Weights of a small mixture-of-experts language model, trained from scratch on English Wikipedia.
Size: 17 layers, width 320, vocabulary 8192.
Experts: 32 experts in each of 17 layers, a sigmoid router.
Training: a variant of Adam for the experts, 4497 steps.
Below are experts of layer 5 (counted from 0) of a mixture-of-experts language model. Rows are named router (the router's row for the expert) and show model dimensions 160-319. Each number is 128 + 32 x the weight over its row's rms, rounded and kept within 0 to 255. Numbers have three digits each.
After each expert's rows: a language model's description of what the expert responds to. This comes from a sample of Wikipedia text that the model never trained on.

# expert 16
router:095162123133082162124059070130167184131158118175171168140098089148115155132113138141106151132131127122166100118134049117129096119149116103160111092108123109173143113124128125133152110077085162140106106093052083117132155152125109110125126111136161097134187150169141172105075115122143071183157106193132177169146063139113159101191150127147088120165101104120124088129084174149132133120128108140125173088162156143138147108097181175107128124163155141086153089109142140123132182187096192
Description: Passive participles and locations. Participles and adverbs after was or is, and coordinate or species text: known, used, located, referred, fringed, part.

# expert 24
router:120114099125117212148182116117150074175153106094108121111105061121115109122144140133134171173181140172103098145183190149100176125114108099107101106058124130182126094114110155112146087152055125118119120139120104141050117143162149129133060112130145127104138129100166160119125165123142042114181168171117195112109100132022112162171106124150102094104126116222135112148096149169126147110117156144133187092136143181176169097116209105132082126113101142165151090130117169145157126120162143
Description: Table cell starts. Spaces and first tokens opening numeric table cells such as dates, match numbers and years, plus coordinate symbols (′, °, ″W) and units.

# expert 2
router:111149149149101144095072104093133165122117100136172121115093084160095084130127113170153144163146076172116092121185084099120174108155134090121115122102113180119134137142068114107139117075109125147133139133148076156087180127103189119168153085144132120102165138198138133100159122165162086164197086130130130151163077093075169103194106087132095121096150163179109103148089192156061143139094137208108138101148127132172151111087214097112145149116062128071168101109106159181155139177120154
Description: Adverbs, connectives, mid-word pieces. Adverbs, suffixes and connectives continuing a clause after "was" or "is", such as later, -ly, and, However, plus table separators.

# expert 10
router:122148129149038146105137071132169086117127095078122059146124050126100079121127113105023161176103114090113098170187089101140154148072162189135153144124089146115148106139137110154170112117096145092126135100064140130113154109149133118150128119194167140083113134117131143117076156172113113163170110190182174161095139154105132141190134105200137133186156126167162090215129202140109133124107131131149174129091178152171161093129155115166096115180093157118098070169109163098192149139179183
Description: Verb stems and prefixes. Stems and first pieces of verbs or words, often after to, plus route-terminus prepositions: near, use, hold, took, Regress, Found.

# expert 11
router:106137121121083150058136116101116127153089116097197116096075113108103119176130151144126109157117120128140157083121093066166120100132180180110169120100067163130207070130065101156073070110130177098193125125123135145115108119101166122097100127167131085126173120131150181115068113156099090153184110145146144147060118128094142172149123153101076085178091111162153107104099089122102119112124174074156134114123139171192138087123136096100098046114158115097075137148149172122118127099112107
Description: Plural endings and commas. Plural suffixes and commas ending noun phrases, such as -s, -ers, -ations in gongs, daughters, plus are, they.

# expert 14
router:132138144168074133095116098123146135149128151126105091101100117119133152095169172144119118179077100104135121090141077098071160099131155137112096162062092140132132178153116153090088099083129185159090178104127123097134157113069146126128103129124164073105064126133176150137150171183156109107194137138168139097160084136087099138161126089114079118124137152165195168130099105130090124107072149108125175092142125171192110107128210143078112136143144141156102089116088132096110152178154140
Description: Sentence-ending periods. Periods, line breaks and closing quotes that end sentences or headings, such as album. and See also, plus has, show.

# expert 18
router:113078084148120162158186091142134086152126120093068094124164100115141130074111079118102146095230135169126138108177173137130188124099099098130110077070122137130125127161125137113118090134117173147138122154095114151073148133166160129119091071128111095096199121157165200100093172129137056121162164128140180122128142123114093173128147188113127128156130156193166086163131120137095061118088100181140113143110129181156193090098162082128103078158091136136161119144117145163158133140211143
Description: Sports tables and terms. Digits, dashes and pipes in sports statistics tables, and sports vocabulary such as football, League, FC, Apps, Goals, Championships.

# expert 25
router:099046139124092212078159095154125157100165100083155144149080088116104124114124159157116122113176097112126140093161139103154139121114102147172154116097130135129163137156134118122119098116151155145145156172084134124141135093096129105099102144186117136089177152178141134149107122090106034123182111190147145134124062113113114144154161128116101095184118157189133100109087207162124122137133181139129132177154066128197202109100133155158174093105014109068135145106157168111133121148139147
Description: Named entity heads. Final words or acronym letters of titles, organizations and awards, and cells in tables: School, League, Prize, album, OCC, 2010.

# expert 7
router:154068163154075161136110094170110161119123144074136096145113127123144154155165130138112163121114120129102158083160076097125159078109152166122094130121127156128161169152130146087122089074158149146121101155117133126116149143113160117089063113176130062081130131131155159139076174139124027099198124179160111163129117109112041134169108099114119138140064129123151071114104120124111173083116116095140170087151115149107168144091172156148109080062085103092140102121079155134121097142139114
Description: Institutional and compound nouns. Head nouns and closing word pieces of compounds and organizations after the or a: season, League, University, rainfall, aircraft, Corps.

# expert 27
router:124091130137157147147150122108116127189144083109166087134168079205145119038113126140101142099133103175137081181112161061153135106141108115157109115113090136131152195159096157099148110163104154150178141142137070142119118130140172100182125087148134103104222128141133102170081108088107094163154125178105177136156149130090130171159108126139108116165133178209151132127090148191125125120082138143144158098138130156178133128107116079145079075143089122137185132137106151153116143201178159
Description: Name-initial pieces. First pieces of proper names and foreign phrases such as San, El, De, Le, New, Del-gado, and repeated table entries like Winter.

# expert 19
router:114071080119141194105090123128095156123154126132122116034149096130103140136080134160117139189114117180112081112251191162073112139102122127119127109092096109154144109137097149161144094129101103167174112107117149124092109128115116154149132162110184038145136116124214128131146153156149057118133103148166129135098087165058145180192089140125125095115137123166083119175088131158171093082123147165089166127145167159177142162160169137136114120116105127122149092114103142166089151137145166
Description: Spaces and table punctuation. Bare spaces, pipes, brackets, line breaks and years in tables and lists: cells in |, opening (, 2012, ″W.

# expert 21
router:074123117136053143117159134102164134129145130096158052106176116154079100125132112104143104179153154121093087143166171104107147146116112139131106125145103093141183071150138160174114106142053123134115139156085127148065153148151165089101108078089119118132142142118154129136099199211116075131138136124170230120077133169005076088166102131122126120124122147206131141102122111129096093079092174114139119121144152136201141114130177118112136081167115104152095109116077122140173095159154180
Description: Leading digits, possessives. First digits of numbers and scores, like 1 in 1–1 or 0.732, plus the, in, his, their and possessive 's.